Below are experts of layer 6 (counted from 0) of a mixture-of-experts language model. Rows are named router (the router's row for the expert), gate (a neuron's input weights, with its number), up (a neuron's input weights, with its number) and show model dimensions 0-191. Each number is 128 + 24 x the weight over its row's rms, rounded and kept within 0 to 255.
After each expert's rows: "mostly gets" lists some tokens that are sent to it at least half of the time. This comes from a sample of Wikipedia text that the model never trained on.

# expert 8
router [104  67  80 153 106 170 121 157 154 126 123 130 116 156 182  88 102 132 130 120  96 150 133 187 187 176 106 103 145 120 116 147 101 146 125 150 137 143 166 138 101 120 155  98 166 115  89 126 138 117 115 177 113 137 152  96 144 139 123 141 119  92 136 132 121  98  99 179 150 114 145  74 109 142 120 115 131 153 163  92 107 123  72  98 100 140 135  94 110 116  93 132 123 154 147 121 101 145 128 153  94 105 112  97  94 134 143 189 113 139 123 119 125 138 116 178 109 127 132 149 155 116 137 133  89 136 129 123 129 130 163 154 125 133 131 107 147 169 104 124 177 148 117 140 133 105 130 102 153 100 107 100 133 123 132 133 128 141 142 144 123 119 115 128 138 116 113 112 136 155 140 104 154 160 124 179  99 102 105 107 113 124  95 153  99 157 130 130 163 136 118 124]
gate0 [148 138 142 181 148 128 143 151  83 151 156 110 131 149 137 105 101 186 123 112 119 121 100 165 146 111 146 135 107 101 113 144  88 138  94 104 116 131 134 115 141  91 131 124 189 163 155 106 149 116 168 135 108 187 138 127 125 121 101 144  97  96 117 113 159 144 127 177  80 120 130 102 130 142  96 110  87 116 132 143 142 103  93 131 156 159 109  74 141  96 102 160 116 112 160 146 135 121 136 140 140 110 130 124 152 169 119  96 148  91  67 122 128 141 149 142 120 129 138 109 128 176 114  89  82 119 112 108 177 127 153 149 111  98 126  89 118 120 164 133 134 167 127 100 111 163 153 129 141 128 131 133 140 120 117 117 180 143  87 124 101 140 150  96 127 142 164 103 161 169 109 114 153 149 112 110 105 138 146 131 133 149 114 143 127 138 116 144 167 121 124 112]
up0 [155 183 131 137 132 120 119 105 108 128 115 119 119 113 151 159 133 163 158 142  84 116 144 127 108 113 154  83 118  98  91 134 115 131 141 120  78  97  82 124 136 137 144 138 144 167 117  98 154 176 143 141 118 166 109 125 107 144 150 145 142 155  77 145 162 172 137 141  78  91 116 121 103 150 140 122 147  41 124 121 145  94 164 143 118 126 141 100 151  88 104 164 144 132 129 126 138 138 134 160 183 129 115 152 100 154 104  76 119 147 104 124 136 143 149 136  98 133 106 126  94 151 202 101 105 143 139 101 138 100 150 131 148 132 143 133 135 120 153 115 119 117 114 116  90 158 135 139 139 137 128 138  92 130 111 132 140 137 130 102  72 134 143 121 143 131 144 166 135 157 135 108 142 168 119 127  93 117 147 144 149 115  93 150  96 152  85 155 124 134 139 132]
mostly gets: "\n", " \"", " (", "–", ").", "=="

# expert 11
router [114 100  81 126 131 140 100 121 156 111  98 158 103 117 160  78 134  99 114  88 111 141  93 124  83 131 127 114  92  92 137 134 113 147 131 140 167 115 107 123 135 149 109 116 138  90 105  72 138 139 124 136 114 165 114 169  97 178 130 153 101 154 115 110 175 181 160 150 168 132 120 120 123 197 151 106 112 163 118 155 175 102 100 131 169 124 122 109 131 129 128 126 120 122 121 160 117 154 135 101 130 148  99 113 140 134 142 103 131 130 144 150 136 146 130 110 125 139 119 111 114 123 116  92 138 119 112 140 109 129 117 166 130 121 129  87 167  68 122 160 120  99 136 134 131 153 136 150 139 180  91 108 139 151 109 110 114 176 139 156 149 112 135 119 136 160 147 112 151 119 143 131 160 135 110 110 145 168 145  79 177 105 115 136 133  85 141 147 138 118 180 137]
gate0 [101 120 134 158 139 108  59 142 115 120  52 168 115  76 140 131  83 134 145 117 118 124 140 110  91  96 113 126 153 151 130 148 166  89 127 124 122 164 117 134 135  80 147 129 119 136  84 114 118 117 132 139 166 155 135 162 124 145 140 144 122 109 123 121 156 103 115 151 153 132 131 152 120 128 109  96 131 138 115 136 103 135 142 173 110 110 112  99 126 108 126 150 115 108 177 154 164 113  95 128  87 146 108 146 127 155 169 149 151 100 145 120 140 141 123 109 122 137 105 148 162 145 135 160 110 121 105 110 131 178 133 137 125  63 130 117 183  71 165 182 115 109 128 135 156 181 139 116 161 168 141  92 142 146 131 149 137 138 117 130 168 124 104 141 109 153 156 119 121 124 134 154 108 173 134 102 110 119 108 157 147  99 125 113 106 131 127 111 149 111 131  91]
up0 [121 148 113 127 145  88 161 139  81 108 151 109  96 108 148  87 107 130 143 147  97 148 174 104 119  95 136 141 130 120 146 154 138 118  98 145  97 107 114 133 101 118 130  87  97  88 185  96 143 115  83  85 169 140 177 104 139 119 121 111 102 123 125 127 159 123 138  96 148 117 132 130 133 155 126 106 151 159 148 140 128 104 129  96 169 134 116 135 152 114 125 169 100 148  91 169 104 114 128  92  93 124  95 145 199 130 147 162 147 126 154 128 136 126 154 115  93 183 172 114 134  99 142 128 105 124  95 131 102  98 126 147 107 118 130 119 124 142 124 116 103 103 163 148 108 135 118 140 150 150 174 132 102 138  99 161 128 159 118 140 115 122  99 149  72 164 114 145 161 120 136 120 125 168 147  75 148 143 143 124 113 124  97 129 144 122 167 140 100 110 131 121]
mostly gets: "%", " %", " Votes", " Republican", " Labour", " election"

# expert 14
router [140 201 124 123 124 141 140  90 141 101 109 130 141 134 105 172 145 145 136  92 142 142 137 123 131  96 130 133 116 151 136 157 142 118 152 106 127 152  80 170 134 182 151 135 141 147 160 150 120  28  81 125 155 130  73 118 109 106  85 140 123 140 111  96 122 126 122 114 103 128  97 152 135 117 129 126 146 121 104 116 148 123 138 145 161 147 133 158 165 131 107 148 108 153  85 103  79 106 142  91 155 109 170  99 141 126 129 114 130 130 109 171 140 115 141 167 116 122 143  78 125 105 151 122 100 141 119 125 145 131  88 115 135 110 132 121  90 103 163 142 139 130 111 148  86 110 148 131 135 128  97 140 144  77 124 137 141 162 142 146 126 105 146 146  68  95 125 179 144 124 128 140 124 120 160 121 105 143 143 152 150 137 123  77 130 120 151 133 109 123 133 153]
gate0 [142 146 184 148  95 148 131  38 112 129 178  75  94  80 139 163 122 114 119 111 115 129 148 150 118  90 114 126  93 116 154 116 139 146 127 152 110 168 145 148 141 154 134 153 106 165 169 119 147 121 109 125 109 137 112 107 103 116 131  98  76 122 140 122 137 121 121 148 137 111 148 137 119 143 147  96 129 152 159 150 104 110 117 114 163 136 108 165 147 133 133 135 100 118  96 118 134 137 149 179 153 118 131 133  95 119 136  98 133 147 143 162 142  92 110 135  80 108 127 121 155 133 103 131 120 193 108 127 138  91 130 109 105  79 139 150  99 116 126  88 175 127  97 139 133 146 110  69  95 150 110 111 133  91 146 118 135 143 136 138 124 183 131 151 150 115 102 137 148 150 134 130 110 142 117 117 136 149 110 120  74  95 155 105 106 167 129 147 139 143 134 116]
up0 [122  90 170 135 136 111 113 156  78 160  75 108 122 162 104 131 178 125 129 130 130 112 124 151 101 111  97 158 139 114 136 151 156 135 129 108  84 133  90 136 114 171 167 142 136 127 124 118  69 133 113  88 141 188  99 171 119 142 124 140 122  80 109 143 110 137 154 119 102 142 188 109 143 116 160 102  94 104 157 141 137  97 108 109  93 122 130 108 149 139 140 149 112 169 115 118 158 109 187 145 131 154 134 117 118 111 158  83 113 124 110  95 117 107 116 176 112 106 132 149 145 168 134  93 150  81 102 123 160 103  97 122 165 143 146 136 144 147 153 127 149 145 112 125 104 106  84 123 124 142 109 128 137 137 130 130 124 118 154 122 121 117 107 145  95 157 119 162 134 129  87 160 129 156 136 107 145  98 117 100 146 140  82 118 100 135 137 109 133 102 107 153]
mostly gets: " |", "|", " —;", "=", "|---|---|---|---|---|---|", "|---|---|---|---|"

# expert 4
router [132 108 108 120 166 153 175 143 109 103  71 150 128 132 153 140 131 137 124  98 124 178 144  80 111 111 114 121  96 125 136  83 135 113 125 151 129 141 155 122 114 123  79 127 167 147 135 144 134 123 144 121 142 110 122 179 126 108 139 118 109 171 102  85 140 152 146 152 141 140 146 133 151 150 114 135 115 127 151 132 121 120 135 126 137 140 140 133 139 112 150 126 144 144 165 126 138 162 182 117 152 134 132  95 112 122  59 133 132 118 119  98 128 105 144 149 134 157  77 153 150 161 157  98 106 103 136 158 107 106 158  87 141 106 104 155 192 125 105 103 114  89 105 135 129 120 146 112 130 101 105 167 133  82 162 130 176 129 123  98 128 161 112 125 120 105  88 166 118 129 145 149 138  77 130 110 154  90  76 108 118 146 124 117  97 128 116 133 119 172  72 118]
gate0 [119 132 139 132 170  92 125 125 135 120 157 151 120 154 109 156 153 121 134 121 137 114 144 117 157 126 183 151  97 133 159  95 104 134 131 124 158 106 110 133 146 101  92 146 152 151 129  82 142 148 142 146 160 107 150 146 149  99 130 123 100 161 113 123 139 117 116 140 147 144  98 140 114 138 134 108 118 161 145 146 154 185 155  93 138  95 120  75 161 156 131 119 122  98 107 151 109 131 114 125 159 116 157 173 173 121  84 131 114  54 106 133 100 148  97  84 128 120 119 153 127 135 142 161 127 132 114 103  99 113 127  95 105 144 137 139  83 120 119  93 136 119 104 164 136 182  90  76 144 120  80 120 139 109 113 138 133 138 133 113 107 149 163 127 117 156 103 105 120 106  74 126 152 199 116 161  88 141 105 125 111 109 117 122 134  91 119 148 114 132 134 146]
up0 [122 113  78 142 143  87 133 103 128 152 171 119 130 133  89  84 106 131 124 108 128 132 131 170 116 188 160 118 130 110 178 127 129 165 114 115 149 151 149 131 131 114  88 124 131 131 111 160 121 118 116 108 167 112 112 128 173 161 162 118 113 166 111 142  99 168 143 141 126 133 160 142 171 141 140 118  89 108 140 168  98 129  99 140 106 115 147 163 115 100 152 159 111 119 140 149 107 120 113 105 202 126 131 144 145 144  85 137 109  83  92 118 127 129 106 106  71 148 138 173  70 117 140 137 123  88 117 137 118  82 111 136 151 125 173 134 131  96 128 120 147 158 119 148 144 124  98 139 152 141 111 114 107 161 165 147 107 110  70 134 145 139 110 106 103 170 124 103 105 160 123 130 126 124 154 129  87 143 136 105 103 106 145 105 113 139 125 157 137 116 131 127]
mostly gets: "See", "umb", "ipp", "ct", "uck", "ust"

# expert 9
router [ 98 125 144 135 158  88 155 123  99 155 130 139 109 135 126 136 151 109 167 122 150 106 160 149 132  70 140 132 119 140 144 127 159  82 129 113 140 168 143 138 173  58 120 198 101 123 131 107 122 188 152 102 121 103 184 143 159 139 102 114 132 130 137 147 114 125 133 104 115 104 178 102 128 101 120 165 121 133 104 150 104 134 151 121 135 123 127 147 133  80 143 170 130  96 100 151 154  87 107 159  98 134 151 134 133 128 171 132 140 105  99 124 131  94 145  86 129 106 103 128 174 132 137 159 126 134 153 130 111 134 161 179 115 128 146 111 137 123 105  92  84 127 124 154 136 120 113 121  88 114 123 137 122 111 116 154 141 128 117 119 143 126 107  81 119 139 119 109 129 122 160 151 116 127 104  77 138  69  89 139 119 144 148 172 110 139 117 118  97 125 158 127]
gate0 [145 145 103 140 140 135 131 183 131 122 126 101 173 181 108 120 107  75 116 116 186 103 145  93 120 122 112 152 123 119 134 137 130  67 127 125 130 115 136 173 162 115 138 139 141 138 185 113  93 114 101 161 129 155 147 167 116 157 121 138 127 120 122 140 121 103 104 148 164 133  79 122 135 103 123  91 145 159 100 120 104 129 175 146 111  92 132 132 135  77  96 151 104 167 145 131 132 110 121 104  96 114 159 131 107 148  96 140 109 133 138 149 149 100 137 133 124 152 142  79 145 155 130 122 151 103 137 130 101 150 176 128 131 135 112 144 125 150 109 109 134  58 144  89 155  99 168 142 133 132 144 156 138 138 161 165 170 131 150 169 142 146 124 144 141 120 100  65 149 159 109 114 144 131 123 118 132 138 112 125 113 146 129 132 143 147 120 152 140 118 131  64]
up0 [ 89 108 129  95 127 120 116 146 112 160 125 117 110 116 132 102 146 107 148  93 114 134 131 117 141 144  47 163 115 119 112 127 144 137 100 139 117 171 128 128 134 121 154 181 118 157 159  92 102 155 185 122 123 149 126 135  97  86 101 133 147 105 126 120 121 118 158  92 100 145 155  87  94 122 125 132 156 132 126 101  82 144 196 109 111 123 225 116 124 131 148 104 116 149 126 160 117 119 143 106 131 162 140 157 140  99 107 124 133 149  82  87 108 109 144 134 139 153 114 131 129 123 147 117 106 122 117 146 122  77 176 114 102  81 163 127 139 136 106 161 141  83 140 127 111 100 146 106 136 132 146 129 105 133 144 115 102 140 131 133 159 121 151 101 112 119  85 149 104 145 127 122 107 147 123 125 127 131 136 127 170 140 129  82 117 173 129 156 127  89 146 126]
mostly gets: " the", "Personal", "Scientific", " their", " its", " Born"

# expert 15
router [180  97 148 124 129 143  92 153 140 123 105  83 132 146 103 148 135 125 119 131 128 143 134 131 137 139  77 131 172 143 156 123 131  87 129 115 107 103 164 123 154 134 127 149 150 140 149 126 149 145 159 136 138 149 144 118 113 157 170 118 122 109 135 115 115 120 143  98 114 117 127 148 154 119 141 130 132 137 105 170 121 125  83 122 140  83 112 152 117 119 121 117 126 138 138 132 181  91 127 164 101 122 146 145  97 124 155 110 141 128 147 100 160 102  93 113 106 128 120 122 125 168 128 135 107  92  77 165 180 108 112 130 121 166 167  79 106 167 105  95 101 138 112 165 107 166 143 127 136 144 177  98 144 139 105 150 159  76  84 140 131 103 134 112 140 130 131 109 138 144 114 176 120  95 130 135 208 178 133 153  93 130 142 131 136 123 103 123 174 100  97 132]
gate0 [152 162 110 146 143 123  93 165 132 101 145 137 142 106 153 151 131 180 117  83  74 152  96 148 177 142 138 134 116 109 136 101 147 144  96 137 112 120 115 127 137 123 129 174  79 126 148 128 123 169 125 136 128 169 178 109 114 109 194 127 150  70 115 111 173 117  86  80 115 120 148 172 108 106 133 138 145 160 128 138 121 146 121 123  93 120 108  99 109 139  66 155 115 124 160 128 123 139 131 142 103 155 181  88 127 125 152 131 147 131 183 113 108  95 103 119 116 121 106 141 125 135 140 126 105 107 129 166 161 100 145 155 136 152 143 140  93 126 139 110 133 125 131 134 141 153 114 130  84 123 110 152 168 117 117 172 148 105 125 116  84  98 142 168  90 163 147 126 136 119 148 121 139 137 152 137 120 135 124 160 117 143 122 147 116 123  95 133 146 117 125  81]
up0 [171 193 124 188 147 130 145 185 101 155 124 157 122 147 167  97 146  97 142  90 115 147 151 118 130 125 151  98 128 154 135  94 163 135 102  83 117 141 111 124 140 109 151 137 142 100 171 150 124 120 127 130 132 181 102 140 144 112 129 113 112 106 153 101 163  87 132 100 157 108 127 105 167 130 124 113 117 121 124 129 109 150 129  93 112  91 129 150 136 129 164  96 135 142 147  92 107 132  98 156 141 110 149  81 115 167  92 143 127 191 120 120 138 137 141 107 118 119 131 104 106 142 165 145 112 131 133 130 129 139 106 107 119 135 118 124 114 162  89 119 147 118 114 126 106 167 138 142 137 118 127 176 120 109  86 116 123 126 114 120 156 113 169  80 103 128 104 161 105 113 155 144  95 133 119 135  78 152 121 155 141 142 119 148 158 101 119 102 179  98 146  73]
mostly gets: " However", " Coordinates", " Website", " ft", " Died", "Scientific"

# expert 2
router [147 152 146 102 147 118 137 139 162 128 102 101  96 140 205 129 127 174 105 144 112 138 129 148 133  98 149 115 140  90 119 132  74 149 116 157 117 181 107 145 116 143 131 139 147 155 117 158 124 122 115 125 138 118 131 133 102 100  95 129 128 128  87  99 176 147 118 142  88 166  86 152 135 136 163  88 143 133 118 123 169 109 123 131  75 112 155 120 118 117 134 134 122 149  76 120  89 163 128 104 144 146  87 128 157 119 120 156 116 163 159  86 124 136  93 134 147 166 109 149  99 132 106  99 126 125 141 187 114 172 140  88 115 150 100 173 127 158 120 146 112 151 152 128 147 117 112 128 148 126 102 134  95 174 109 100 139 101 115 111 116 111 129 145 131  80 159 138 171 133  92  95 142 139 118 137 127 137 162 110 150 111 135  86 125 138 130 117 102 100 129  99]
gate0 [163 135 125  97 157 137 114 170 109 159 121 100 148 138  99 132 129 127 156 152 147 117 131  95 115  86 164 158 145 131 133 139 134 138 157 128 131 152 109 115 155 103 120 137 159 148 148 183 131 131 130 135 142  97 135 127 103 109  88 127 160  98  90 129 174  85 157  89  81 131 152 168 167 129 131  77 156 132 128 136 179 132 106 124 109 140 119 138 120 177 132 122 130 111  63 132 142  99 152  53 136 129 139 163 131 155 120 135  94 117  96 124 122  95  94 129 117 136 122 128  78 138 112 136 154 119 138 164 131 161 106 127  96 130 116 154 155 137 114 129 136 143 158 138 123 131  86 106 150  87 109 112 168 153 177 118 146 123 103 111 127 134 139 127 112 142 152 111 117  83 117 119 128 149  92  68 127 144 156 129 146 158 150 154 138 112 116 148  95  98 156 128]
up0 [ 97 117 132 113 106 161 123  91 147 127 133 149 136 138 118 136 143 167 138 137 124 134 138 113  75  81 159  94 143 137 149 155 100 187  89 117 127 143 141 161 113 139 113 111  93 135 145 123 139  94 147 121  92 145 161 123 177 133 142 145  89 117 103 116 151 133 114 132  98 122 139 124 105 152 151 146 128 136 161 141 136 105 142 125 161 135 164 147 184 135 112 117 126 111 169 147 178 133  96 104 155 157  95 140 143 138 114 131 138 135 185 131 139 131 150 152 175 121 113 101 155 115 156 150 164 127 132 110  97 136 138 124 147 147 121 116 119 170 127 149 101 167 102 111 127  67 137  99 117 128 140 139 108 127 146 114 109 136 106 127  69 102  79 142  93 123  95  98 132 136 133 130 110 114 102  86 143 125 102 111 184  88 110 130 106 131 132 100  98  68 149  90]
mostly gets: " Al", " Y", " War", " I", " X", " Kingdom"

# expert 13
router [124  80 151 134 134 152 136 123 131  94 120 144 135 118 125  67 122 130  98 153 170 150  74 132 121 166 152 113 131 142 137  91 128 160 103 131 123 105 119 115 173 108 132 130  87 131 157 133  95 133 112 140 124 118 157 124  59 116 143 137 118 125 148 143 119 140 128 139 198 148 156 130 139 137 100 103 119  99 133 130 124 176 148 110 175 122 129 100 116 169 112 107 121  88 131 110 148 157 113 135 148 140 123 119 124 108 114 104 146 109  92 149 111 144 132 137 127 123 143 189 137 113 101 167 151 128 146 101 154  97 113 106 132 130 131 149 172 140 127 158 103 137 126  79 145 165 114 124 184 123 177 141 152 116 165 107 100 111 116 135 143 174 175 145 144 128 117  71 145 108 123 125 109  74 158 128  94 114 107 157 139 108 166 127 123 146 113 124  89 115 122 142]
gate0 [ 80  92  80 151 162 124 105 103 142 138 117 143 121 153 174 121 118 167 137 158 161 133  97 111  87 119 148  91 123 117 186  99 157 133 124 130 118 132 170 113 127  92 139 147 164 118 112 130 146 139 126 117  79  94 129 123 101 139 159 119 110 150 107 119 165 156 129 148 119 172  88 122 112 111 102 158 165 114 127  96 103 138 124 136 149 124 110 169 107 184  98 158 133  64 101 140 144 140 110  88 160 129 136 125 137 174 130 115 129 135 149 111 112 152 131 100 158  81 103 175 150 117 111 139 120 140 169 153 117 115 114 139 114 115 132  97 131 144 111 151 146 160 161 161 133 123  98  94 152  84 133 158 138  96 142 128 137 144 130 115 161 121 137 144 107 107 129 135 147 100 117 136 158 126 127  83 158 163  88 171 138 137  87 149 125 133 106 121 139 128 120 108]
up0 [116 126 140 134 152 171 155 149 142 115 139 100 150 127 111 147 132 157 144 135 107 118 163 148 121  74 126 128 130  90  99 163 151 118 140 110 134 170 123  93 156 145 138 138 160 131 117 165 205 123  86 131 143 127 113 129 134 109 148 141 141 128 123 106 123 145 138 143 124  90 181 154 106 164 119 109 128  89 127 125 132  97 107  99 150 119 158  73 101  88 119 109 131 103 142 144 105 151 119 108 122  74 147 103 172 116 110  94 125 115 115 138 111 122 140 132 144 138 168 136 122 114 164 145 131 126 129 118 132 116 149 127 116 155 149 101 129 109 133  86 112 123 120 127 151 127 117 148 121 205 193 102 148 156 100 125  86  76  97 120 138 109 136 104 126 142 125 172 131 124 134 136 129  97 147  95 166  97 138 116  70 156 168 133  98 112 135 148 174 125 129 111]
mostly gets: " Cup", " Team", " MPC", " football", " League", " %"

# expert 7
router [146 136 169 138  96 126 110 101 131 180 177  98 110 100 120 156 145 131 123 148 120 122 122 123 159 160 137 146 146 119 113 116  99 130 152 130 160 127 144  70 137 127 148 119 156 121 153 103 142 125  96 190 125 151  88 109 114 121 120 132 181 110 111 138 136 108 129 102 130 119 158 117 105 122 147  90 126 130 124 116 119 146 183 134 163 153 121  94 117 118 177 136 125 166 123 116 112 118 147 116 101 140 114 153 106 138 156 103 109 110 159 150 128 134 132 106 138  92 136 119  79 109  97 129 137 149 102 113 101 153  87 132 157 123  83 150 123 110 125  96 134 129 137  91 155  89 123  87 112 173 106 165  94 111 143 129 106 117  70 120 113 159  94 152 102 140 121 128 121 167 140 147  95 129  76 138 140 199 147 127 103 130 122 139 164 160  97 154 156 129 106 132]
gate0 [129  74 146  67 121 100 121  86 102 107 158 152 143 115 111 130  87 127 120 130 105 180 124 124 159 108 115 151 140 116 125 158 135 161 164 154 114 168 156 140 107 129 126 147 109 185 136 111 117 117 134 118  98 138 124 160 102 136 120  97 118 128 119 183 127 110 139 105  94 157 137 142  55 161 148 111 121 185 133 105 125 121 149 138 155 100 116  96 126 127 118 146 132 193 114 141 142 151 116  97 156 142 143 205 132 146 131 130 101 143 134 148 126 124 101 163 118 128 138 132 147 105 123 127 112 123 127 145  96 131 135 165 152 112 110 138 106 138 121 102 139 117 133  83 120 129 147 108 109 121 120 119  97 126 140  70 114  86 161 119 116 141  92 122  88 158 137 101 121 168 153 107 112 139 106 144 107 160 142 118 124 150 115 105 118 174 111  72 123 133  98 134]
up0 [122 123 121 188 150 134 127 195 106 153  80  94  87 122 106 145 165 143 131 155 151 110 159 128 111 101 156 137 117 173 140 152 143  84 159 132 134 116 133 116 106  94 143 136 109 143  93 132 105 184 117 124 142 144 155 161 175  90 162 157 124 119 142 105 116 125 130 128 136 114 112 124 167 126 137 109 141 105 130 110 117 143 106 153  74 106 156 162 134 122 144 144 129 122 105  73 171 164  78 132 101 117 136 120 138  95 124 122 119 117 105 128 138 129 136 165 150 116 108 179 141 140 112 150 120 110 104 114 165 175 143 141  99 149 134 117 137 119 164 123 125 140 127 101 128 101  60 123 109 104 139 124 116 144 143 114 161 139 127 161 146 124 158 147 131 111 122 129 136  62 115 126 137  92 159 125 135  85 132 150  85 149 133 168 107 125  90 155 117 106 132 126]
mostly gets: " ", " R", " T", " W", " L", " P"

# expert 12
router [168 117 110 161  95 138  91 164  73 141 146 124 141  90 109 141  94 123 107 115 115 133 138 123 130 123 120 149 124 188 114 121 127 140 136 139 122 110 148 129 110 173 124 141  99 127 168 138 147 104 137 118  97 151 105 137 148 118 116 130 140 147 158 156 122 126 146 102 130 148  82 151 133 122 116 141 137 120 147 110 109 141 127 124 151 113 131 103  90 179  85 132 127 140 114 119 144 117 115 104 148 102 168 107 140 105  92 134 127 110 141 114 133 123 127 113 110  95 181 124 136  77 135  90 132 131 115 102 138 133 105 111 122 128 147 177 111 122 145 144 197 134  88 141  94 113 138 121 127 128 158 124 114 160 125 132 121 159 165 124 139 143 155 148  82 171 172 135  96 135  92  74 180 175 148 144  62  99 152 145 171 138  92 114 155 114 147 101 162 139 105 118]
gate0 [145 125 173 172 126 136 116 129  69 151 150 128 153 110 101 148 178 143 111 105 164 160 117 148 106 112 170 133  99 133 138 115 106  97 120 114 133 150 154 124 111 145  96 128 100  93 110 142 118 114 153 121 133 147  84 135  82 113 115 104 181 139 123 155 146 173 107 159 127 135 139 155 136 134  93 106 132 119 126 160 136  88 128 138 152 112 138 127  99 155  83 141 145 105 129 138 153 154 147 147 152 130 172 170 128 105 115 149 127 134 127 132 133 139 130 164 115 150 109 174 147  86 171 114 116  82 131  95 132 114 133 126  87 112 120 128 157 114 125 148 103 103 123  99 113 133 119 112 128 186 100 103 165 144 105 142 135 137 154 130  82 118 178 141 180 107 103 167  99 121  98  71 158 166 103 114 110 123 117 124 133 167 118 127 124 153 145 109 147 109  97 126]
up0 [161 120 120  98 108 128 138  92  84 142 108 144 137 140 125 128 121  93 126 145 110 139 112 124 139 121 143  89 121 138 104 136 113  95 164 139 143 166 125 113 111 123 119 124 101 164 149  90 108 117 113 139 171  95 124 146 129 136 106 195 150 102 102  98 105  98 130  94 130 133  98 174 116 136 144 100 112 102 111 121 132  89 108 135 131 153 113 131 126 132 114 151 124 102 139  91 135 137 140 138 128 117 112 153 108 121  95 131 134 158 106 101 103 172 161 104 121 129 113  96 152  95 157 166  83 121 113  85 133  99 131  89 113 110  90 152 100 102 144 120 182 128 140 138 123 141 135 106 126 129 110  80  93 145 127 109 152 133 142 118 106 107  93 122 171 122 143  93 130 174 203 135 100 140 145 113 136 108 144 151 136 125 166  99 186 125 194 166 125 167 112 118]
mostly gets: " government", " life", " number", " JPL", " work", " age"

# expert 5
router [153 151 104 127  86 114 120  73 123 131 128  78 146 116 105 122 107 152 118 111 172 108 142 140 106 187 133 146 100 100 129 127 159 146 149 116 139  97 156  85 142 132  95 117 144 110 143 114 118 167 100 140 103 127 158 134 176 124 113 155 106 157 108 122 106 119 115 128 135 147 141 168 125 125 118 144 167 112 142 119 153 126 111 108 167 125 134 145 131 152 137  85 108 136 194 107 122 122 109  89 186 118  89 151 156 131 109  98 161 110 137 158 118 135 143 143 120 143 118 130 129 141 147 129 110 119 126 164 137 124 127  79 113 149 147 129 142 156 147 130 160 114 147 105 146 123 175 178  99 139 171 119 133 127 120 139  58 147 111 135 122 117 125  66 134 147 142  85  82 132 154 107 144 158 107 172 135 124 107 145 110 124 121  78  76 136 135 107 117 129 131 141]
gate0 [102 131  85 145 135  95 163  82 125 133 142 143 135 127 134 132 152 134  79 149 126 146 102 107 130 205 116 120 148 137 166 133 111 119 154 102 149 155 132 126 145 136 144 136 117  98 134 162 117 165 124 176 130 102 152 129 155 127  98 123 123 138 127 155 120 109 127 123 179 110 117 163 136 115 128 132  99 125 115 119 121 134 115 131 120 109 135 161 129 142 106 145 126 109 127  90 126 152 125 133 150  95  81  97 135 123 131 102 103 144 121 174 134 132 125 152 174 110 119 138 148 110 149 167 132 170 141  91 117  79 120  95  91 124 140 122 163  97 156 140 156 116 164 106 127 126 125 156 104 123 140 134 101 102 100 149  60 125 133  62  96 106 137 124 125 142 139 160  72 154 112 127 145 119 106 128 168 157 173 183 138 166 157 125 122 190 134 115 122 155 103 120]
up0 [112 143 100 141 131 137 136 129 153 117 158 140 125 128 184 106 157 162 113 127 123  98 115 124 167 193 122  91 113  80 152 141  96 106 122 106 158 100 134 100 148 137 129 148 120 128  79 135 134 155 138 132 101 113 153 171 148 155 141 140 185 115 130 144 124 121 191 112 143 118 137 142 123 103 153 139 130 118 125 107 149 125 131 124  91 125 153 137 107  83 156 108 128  89 121 155 118 130 153 137 116  98 124 135 171  76 160 152 101 100 101 128 106 153 110  92 190  96 137 135 156  78 148 155 155 118 114  97 103 112 136 128  98 156 136 129 106  95 115 125 167 141 152 126 119 124 120 119 108 120 134 126  90 122 154 172  97  85 112 139  95 134 125 145 105  71  68 136 134 129 139 149 173 145 165  99 129 125 117 145 131 121 143 125 135 148 131 145 104 170 137 149]
mostly gets: " in", " on", " for", " to", " In", " at"

# expert 1
router [ 89 127 125 120  96 163 151 154 114  95 142 163 144 129 131 160 146 100 135 123 128 124 105  89  69  86  98 106 156 147 104 118  90 180  91  88  92  84 119 162  70 147 145 100 100 115 126 105 142 135 157 144 139 140 146 103 114 139 172 106 142 121 143 126 112  98 146 133 156 137 121 153 113 108 178 141 127 143 157 153 133 161 136 156 132 130 121 113 141 157 128 112 140 150 157 118 141 106 153 132 153 109  97 128  89 142 105  94  87 128 161 128 118 156 132 119 117 121 163 116 126 153 114 129 173 142 119 109 161 114 127  89 134 136 121 172 136 102 109 144 101 105 151 150 138 157 115 106 150 110 120 191 120 165 117 118 150 100 107  79  99 143 153  93 164 128 142 129 163 150 142 144 144 139 173 103 120 174 110  98 117 137 137 127 157  91 123 135 118 158 113 126]
gate0 [114 112 124 121  85 150 107  97 143 122  65 138 165 112 122 158 109 126 190 143 127 162 114 141 141 123 151 102 116  94 100  61 110 149 118  95 123  99 127 160 110  93 124 137 140 112 137 142 202 144 111 142 112 105 124 128 103 154 152 107 130 127 125 106 108 120 127 136 145  97  82 138 110 114 141 101  83 134 163 128 123 115 139 121 138 113  94 128 102 149 154 143 116 163 135 127 157 159 141 104 152 132 123 112  74 137 140  85 110 105  85  83 147 115 124 126  72 106 125 139 116 173 172 151 102 175 110 132 133 102 129 141 139 119 149 145 122 118 101 108 132 107 120 116 158 107 179 135 120 105 127 124 174 159 114 131 161 105 161  91 112 126 116 157 165 147 143 142 110 143 107 149 151 142 154 133  83 162 142 116  96 143 124 138 108 126 153 123 167 157 113 132]
up0 [168 111 133 158 154 111 121  89 117 133 101 170 159 123 173 204 121 141 131 154 137 113 107 137 121 132 120 145 112 158  88 122 110 156 142 108 154  92 126 103 123 128 146  85 166 124 123 133 141 121  80 140  96 160 121 131 106 117 125 170 133 144 123 118 119 152  99 112 169 113 118 170 125 148 140 146 133 132 202 112  99 122 113 104  93 140 120 138 163 121  98 145 117 155 139 155 100 125 129 124 128 124 155 159 126 104 120 115  75 164 151 117 152 144 126 116 130  94 126 151 171 135 117 152 128 135 106 133 100 121 121 118 143 141 140 164 147 139 158 122 127 122 115  97  86 137 127 129 134 131 141 105 164 110 107 159 163 117 107 137 105 102 159 155 155 182  96 166 124 133 105 101 139 151 164 125 114 174  97 118  85 172 167 103 109 112 129 152 155  72 119 133]
mostly gets: " and", " he", " who", "),", " but", " which"